config = dict(
    n_experts=96,
    d_expert=48,
    normalize_top_k=True,
    routed_scale=1.73,
    balance_loss=0.00552,
    balance_bias=False,
    n_kv_head=1,
    head_dim=32,
    norm='rmsnorm',
    norm_place='pre',
    init_std_up=0.0789,
    steps=10236,
)
Below are experts of layer 5 (counted from 0) of a mixture-of-experts language model. Rows are named router (the router's row for the expert) and show model dimensions 0-63. Each number is 200 + 20 x the weight over its row's rms, rounded and kept within 0 to 999.
Before each expert's rows: "mostly gets" lists some tokens that are sent to it at least half of the time; "gets" lists some tokens that make up at least twice as much of what it gets as of all text. This comes from a sample of Wikipedia text that the model never trained on. Tokens count by the router's weight.

# expert 15
mostly gets: " was", " were", " is", " had", " has", " are"
gets: " was", " is", " were", " are", " had", " also"
router,233,185,197,174,206,219,212,210,209,214,207,191,213,196,209,188,208,205,155,236,215,213,220,218,175,203,219,189,210,173,189,215,223,207,229,216,221,192,212,214,177,202,184,206,192,204,216,195,175,186,189,243,206,197,166,203,215,213,211,219,196,185,177,232

# expert 19
mostly gets: " include", " by:", " such as", "- Country:", "| Total", ":"
gets: ":", ": ", " include", " such as", " by:", "- Family"
router,212,197,238,183,229,216,186,182,225,182,176,173,201,210,226,187,221,223,187,230,217,195,213,173,178,221,219,192,212,222,180,235,185,184,194,201,214,213,216,194,198,203,216,224,183,217,201,181,192,211,143,221,209,153,174,202,198,177,206,210,226,183,182,225

# expert 72
mostly gets: " in", " in the", " in ", " at", " at the", " in the "
gets: " in", " in the", " in ", " at", " on", " at the"
router,213,203,201,203,206,229,185,191,212,198,165,179,214,214,196,193,195,223,158,197,198,217,228,182,202,208,178,191,190,213,188,233,165,182,204,183,212,181,227,218,226,214,191,169,179,187,187,250,208,181,205,205,195,192,214,206,249,181,214,203,218,180,185,218

# expert 40
mostly gets: "ini", "sson", "illo", "dale", "ura", "oria"
gets: "a", "on", "ia", "an", "us", "o"
router,196,204,198,189,211,237,180,198,162,176,206,201,227,205,204,216,234,221,144,216,176,212,196,219,205,192,224,170,192,187,183,232,226,217,172,228,191,172,216,231,193,189,205,205,188,257,239,175,201,190,192,204,208,212,203,188,211,166,196,196,219,200,210,187

# expert 74
mostly gets: " K", " W", " G", " J", " D", " C"
gets: " C", " K", " B", " D", " N", " G"
router,211,189,215,188,223,220,169,192,165,187,165,189,216,195,229,194,198,205,192,200,202,227,187,187,180,182,172,183,212,228,191,198,202,186,193,201,204,210,226,216,190,208,204,195,195,199,217,248,184,189,186,210,234,179,228,240,223,198,197,212,226,194,178,211

# expert 34
mostly gets: "es", "ers", " people", " children", " those", " members"
gets: "s", "es", "ers", "ies", " all", " people"
router,186,210,228,187,221,222,198,240,205,183,209,198,248,177,186,218,223,182,184,215,239,187,205,181,223,221,208,158,196,201,182,215,186,194,212,198,221,214,210,233,200,214,196,207,206,203,239,232,177,206,172,232,202,172,163,204,210,190,234,183,204,177,190,219

# expert 90
mostly gets: "est", "ant", "ent", "et", "it", "ific"
gets: "et", "it", "ent", "est", "ant", "at"
router,181,211,200,233,215,213,210,223,199,190,184,219,219,197,206,216,230,210,188,245,214,214,213,184,180,180,179,211,197,202,207,221,178,219,192,229,196,212,237,205,172,233,228,182,193,208,167,197,178,194,172,176,216,208,179,224,227,177,242,205,192,194,162,240

# expert 77
mostly gets: " to", "us", " to ", " would", "s to", " did not"
gets: " to", "us", " and", "ed to", " to ", ")"
router,205,208,200,182,209,221,210,197,207,208,206,183,212,188,217,211,213,209,181,216,182,225,213,224,213,202,213,185,217,174,216,214,192,217,229,208,251,224,227,227,223,175,188,223,199,220,242,212,184,198,182,218,206,203,209,223,192,177,210,193,218,198,214,199

# expert 29
mostly gets: ");", ") |", ")", "),", "]", "\" |"
gets: " |", ")", " |  |", ") |", "\"", " | "
router,188,223,228,192,222,222,181,194,203,185,205,202,208,199,218,206,213,197,170,194,187,195,219,159,198,198,171,193,193,199,187,195,196,216,192,213,235,202,243,202,201,188,221,198,168,224,211,187,210,206,181,205,210,188,217,225,183,163,213,196,230,173,227,238

# expert 68
mostly gets: " and", ", and", " or", " &", " and the", "s and"
gets: " and", ",", ", and", " or", " and the", " &"
router,206,201,213,211,216,227,205,179,185,191,164,185,222,229,185,201,190,179,189,217,217,247,213,199,193,183,203,202,194,224,217,197,188,207,199,217,222,224,252,207,173,180,218,229,207,212,227,203,205,171,195,196,196,218,225,199,189,196,226,201,178,194,185,252

# expert 50
mostly gets: " that", ", which", " he", ", he", " which", " who"
gets: " that", "n", " he", " which", " He", " who"
router,239,190,210,158,210,222,172,167,198,197,192,197,189,154,195,191,209,208,192,203,223,203,232,195,187,180,225,191,205,224,199,212,184,233,192,196,220,194,239,189,227,195,214,217,226,200,212,197,165,180,180,219,173,187,187,216,223,183,194,192,210,213,203,221

# expert 87
mostly gets: " of", "ical", "atic", "ological", " of his", "ion of"
gets: " of", "ic", "ical", " of the", "ial", "ous"
router,222,174,210,204,218,243,180,187,196,182,205,188,198,218,203,233,229,195,203,228,196,218,214,196,210,199,177,202,167,198,236,238,184,179,195,195,189,215,199,236,226,187,217,187,155,196,229,218,177,177,169,208,221,195,210,214,184,176,222,222,202,220,196,178

# expert 94
mostly gets: "'s", "'s ", " Best", "er's", "a's", "’s"
gets: "'s", " ", " of", "'", " Best", " World"
router,205,179,213,174,220,226,198,213,192,191,221,168,193,191,225,185,202,200,171,202,200,232,184,182,178,173,184,191,168,224,197,222,233,184,199,207,202,213,187,218,218,179,174,194,171,209,245,224,202,177,172,209,220,168,180,190,216,177,209,205,223,211,222,207

# expert 31
mostly gets: " on", " by", " for the", " for", " under", " with a"
gets: " for", " by", " with", " on", " from", " for the"
router,214,168,236,220,211,229,215,232,206,201,201,198,214,236,235,221,210,225,194,182,205,215,193,182,224,224,201,189,226,230,209,223,148,197,197,206,213,203,206,185,194,200,238,194,171,195,223,243,204,200,202,222,185,216,195,190,224,175,239,212,223,193,183,197

# expert 3
mostly gets: "ić", " Khan", "ović", "nik", "umar", "sky"
gets: "k", "ak", "an", "am", "ik", "h"
router,212,195,195,199,215,224,222,209,169,156,187,187,228,218,195,234,220,249,172,191,192,212,203,213,204,192,203,177,211,204,189,212,213,209,191,212,204,179,236,202,182,218,213,206,204,247,216,213,197,197,201,221,248,176,185,209,203,203,183,211,205,212,225,191

# expert 11
mostly gets: "ist", "ism", "em", " em", " artist", "el"
gets: "el", "ist", "em", "\"", "ay", "ism"
router,186,159,215,228,211,214,207,202,197,186,189,194,209,183,223,217,198,222,157,203,204,170,189,183,247,193,166,177,181,218,188,230,191,206,219,207,221,213,230,193,216,194,218,188,211,180,202,229,187,204,200,216,207,200,191,215,234,189,230,170,216,209,200,185

# expert 81
mostly gets: " their", " its", " his", "'s", " of his", " her"
gets: " to", "'s", " the", " his", " their", " to the"
router,204,171,205,198,205,249,178,178,185,189,201,162,210,190,239,206,231,217,200,202,180,219,186,239,196,184,214,200,200,200,201,233,201,194,186,220,223,231,221,206,217,186,202,204,190,211,235,221,193,167,147,201,213,200,178,195,219,174,228,212,218,192,207,188

# expert 55
mostly gets: " two", " one", " new", " first", " three", " four"
gets: " two", " one", " three", " first", " second", " other"
router,189,204,218,198,222,200,164,172,203,171,212,212,199,172,236,200,225,225,176,242,187,208,193,226,207,185,217,192,189,209,207,219,210,201,203,198,223,197,194,185,188,213,178,200,178,206,237,228,161,220,168,218,193,182,195,205,240,192,207,235,198,195,208,219

# expert 71
mostly gets: "ions", "ations", "ans", "ters", "ings", "ays"
gets: "ans", "ings", "ts", "ions", "ens", "ins"
router,218,237,256,147,229,212,201,185,190,201,197,183,233,184,196,201,190,226,187,195,214,230,242,186,215,201,197,181,196,190,196,234,205,201,179,222,207,236,218,198,192,217,200,203,190,187,215,207,185,199,176,229,247,190,170,199,193,200,187,188,186,156,193,210

# expert 0
mostly gets: "The", " The", " that the", " during the", " of the", " in the"
gets: " of the", " The", "The", " the", ", the", " in the"
router,224,209,228,205,209,233,183,194,203,206,189,187,181,191,210,235,216,213,164,197,182,221,227,195,201,179,196,181,209,221,202,227,192,173,178,226,227,183,218,214,189,184,214,183,201,197,214,226,169,194,174,169,232,176,198,229,234,189,182,215,229,220,231,212

# expert 33
mostly gets: " a", " an", ", a", " the", " as a", " is a"
gets: " a", " the", " an", " The", " A", ", a"
router,186,189,199,192,215,225,196,200,199,195,187,163,223,213,226,207,233,200,173,194,201,190,190,209,188,198,201,167,182,220,183,210,212,184,191,219,211,179,225,210,197,205,191,169,185,226,223,206,158,186,174,197,216,182,199,220,213,182,251,229,220,204,145,205

# expert 64
mostly gets: "ian", " American", " Indian", " British", " English", " Roman"
gets: "ian", "ic", "on", "an", " American", " National"
router,246,183,214,217,217,211,203,209,191,169,205,174,209,209,240,229,222,228,160,228,200,214,206,215,188,207,208,193,171,200,206,220,164,198,179,210,209,204,233,203,187,203,236,189,170,202,227,183,170,213,170,217,206,165,225,205,190,170,199,214,216,205,185,187

# expert 91
mostly gets: " (age ", " career==", "2", "1", "==Career==", " early "
gets: "2", "1", "–", ", ", " (age ", "| "
router,200,169,240,194,213,218,178,193,191,174,206,193,210,218,226,213,194,217,177,208,193,207,205,207,190,199,231,173,205,196,181,224,171,215,219,231,223,199,206,198,202,244,208,190,193,214,200,217,170,188,166,240,226,186,211,247,213,188,195,199,196,209,190,207

# expert 58
mostly gets: " between", " near", " University of", " at", " member of the", "- Country:"
gets: " in", " of", " of the", " at", " from", " in the"
router,196,216,224,207,212,195,192,199,192,182,193,170,202,180,201,222,220,211,191,199,189,201,212,206,177,212,200,180,189,189,162,229,177,183,203,199,216,198,240,216,207,197,221,209,184,202,229,241,183,166,165,224,201,208,191,193,231,160,190,198,218,162,208,226

# expert 84
mostly gets: "ard", "ow", "ack", "ember", "ink", "ell"
gets: "ard", "ow", "ell", "ey", "ew", "and"
router,196,170,219,211,204,220,195,208,221,174,189,189,208,231,244,191,190,243,170,186,231,229,217,197,201,226,201,174,216,189,208,229,209,250,181,178,219,196,224,193,199,190,201,188,198,205,220,209,177,199,176,198,240,206,179,209,212,178,187,194,173,175,191,235

# expert 49
mostly gets: "e", "o", " bo", "oe", "ione", " opportun"
gets: "e", "o", "a", "ia", "\"", "i"
router,183,194,173,201,224,228,175,227,192,165,201,188,217,161,243,216,211,209,186,206,169,199,195,222,205,193,225,187,205,221,171,212,185,198,203,213,218,183,214,218,198,200,230,197,223,198,230,197,181,188,186,210,185,202,198,238,193,142,215,190,232,181,192,187

# expert 23
mostly gets: "ated", "ited", " made", "ted", " found", " used"
gets: "ed", "ated", "ited", "ted", "ized", " found"
router,194,195,188,204,225,227,200,221,205,182,189,168,239,217,190,196,230,195,189,219,195,228,181,210,201,220,154,177,182,178,168,243,184,155,192,212,197,189,205,171,170,211,197,199,157,194,202,214,186,211,183,228,217,200,197,185,182,185,241,227,212,159,179,218

# expert 30
mostly gets: "|", "|  |", "| S", " | J", "| L", " | N"
gets: " |", "|", " | S", " | N", ") |", " | R"
router,212,220,235,185,229,243,197,222,196,200,202,196,201,201,207,191,224,211,184,208,202,193,214,210,175,201,210,203,194,217,202,195,187,196,212,180,221,207,218,187,189,225,186,196,174,209,199,234,207,154,193,186,239,200,215,247,230,193,202,204,211,170,175,211

# expert 5
mostly gets: " / (", " ft ", " cm", " | .", " km", " ft"
gets: " | ", "–", ",", ".", "; ", " |"
router,199,206,233,201,233,205,184,217,207,206,154,184,231,201,219,205,239,219,150,205,205,210,191,221,197,216,195,162,210,213,215,208,181,211,208,205,212,218,214,199,222,211,211,184,183,201,205,220,172,221,179,220,234,164,200,253,204,189,229,223,224,201,187,227

# expert 20
mostly gets: "RA", "BC", "ER", "SA", "ZE", "II"
gets: "C", "A", "D", "S", "P", "O"
router,235,204,194,199,215,225,191,200,184,188,169,167,239,198,212,212,207,223,135,210,207,208,183,209,204,172,203,196,205,200,210,209,199,192,212,193,213,206,198,197,189,214,203,194,176,178,219,204,188,197,142,206,207,218,209,237,217,174,180,208,218,172,196,195

# expert 28
mostly gets: "==", "===", " ==", " ===", "==See also==", "===="
gets: "\n\n", "==", "===", " ==", "\n", " ==="
router,188,205,213,204,237,211,175,230,175,202,205,188,213,210,219,212,191,189,208,238,194,216,200,191,187,202,241,190,193,207,200,209,173,216,210,235,223,198,190,209,194,213,207,179,188,201,227,232,218,178,177,194,229,200,183,214,220,211,200,191,208,180,150,211

# expert 35
mostly gets: "s,", "er,", "\",", "a,", "o,", "ia,"
gets: ",", ";", " |", "),", ", the", " –"
router,207,215,229,202,217,204,181,204,202,206,195,194,202,181,198,211,192,192,168,195,209,207,198,182,190,169,181,199,181,222,172,207,193,200,189,200,193,182,239,217,186,187,212,215,200,236,203,209,192,164,170,231,232,195,213,204,203,169,222,195,212,168,199,240

# expert 4
mostly gets: "ination", "ency", "ision", "ration", "ization", "ences"
gets: "ation", "ions", "age", "ance", "ment", "ion"
router,203,229,229,166,228,223,190,176,212,183,218,191,218,185,197,199,205,217,160,218,184,207,195,196,218,179,193,172,202,191,179,221,204,228,175,207,203,212,189,208,205,222,246,191,186,230,221,189,209,191,157,215,209,214,165,182,190,202,197,199,209,194,182,202

# expert 16
mostly gets: "ing", "ed", "press", " working", "ress", " success"
gets: "ing", "ed", "s", "ation", ")", "ort"
router,196,196,204,189,225,211,189,227,191,197,254,193,217,179,201,213,251,185,196,208,236,215,204,202,214,211,193,211,218,208,190,207,194,193,195,193,202,195,194,209,217,214,216,180,189,236,190,214,182,204,178,210,193,173,220,205,222,185,226,230,232,206,192,214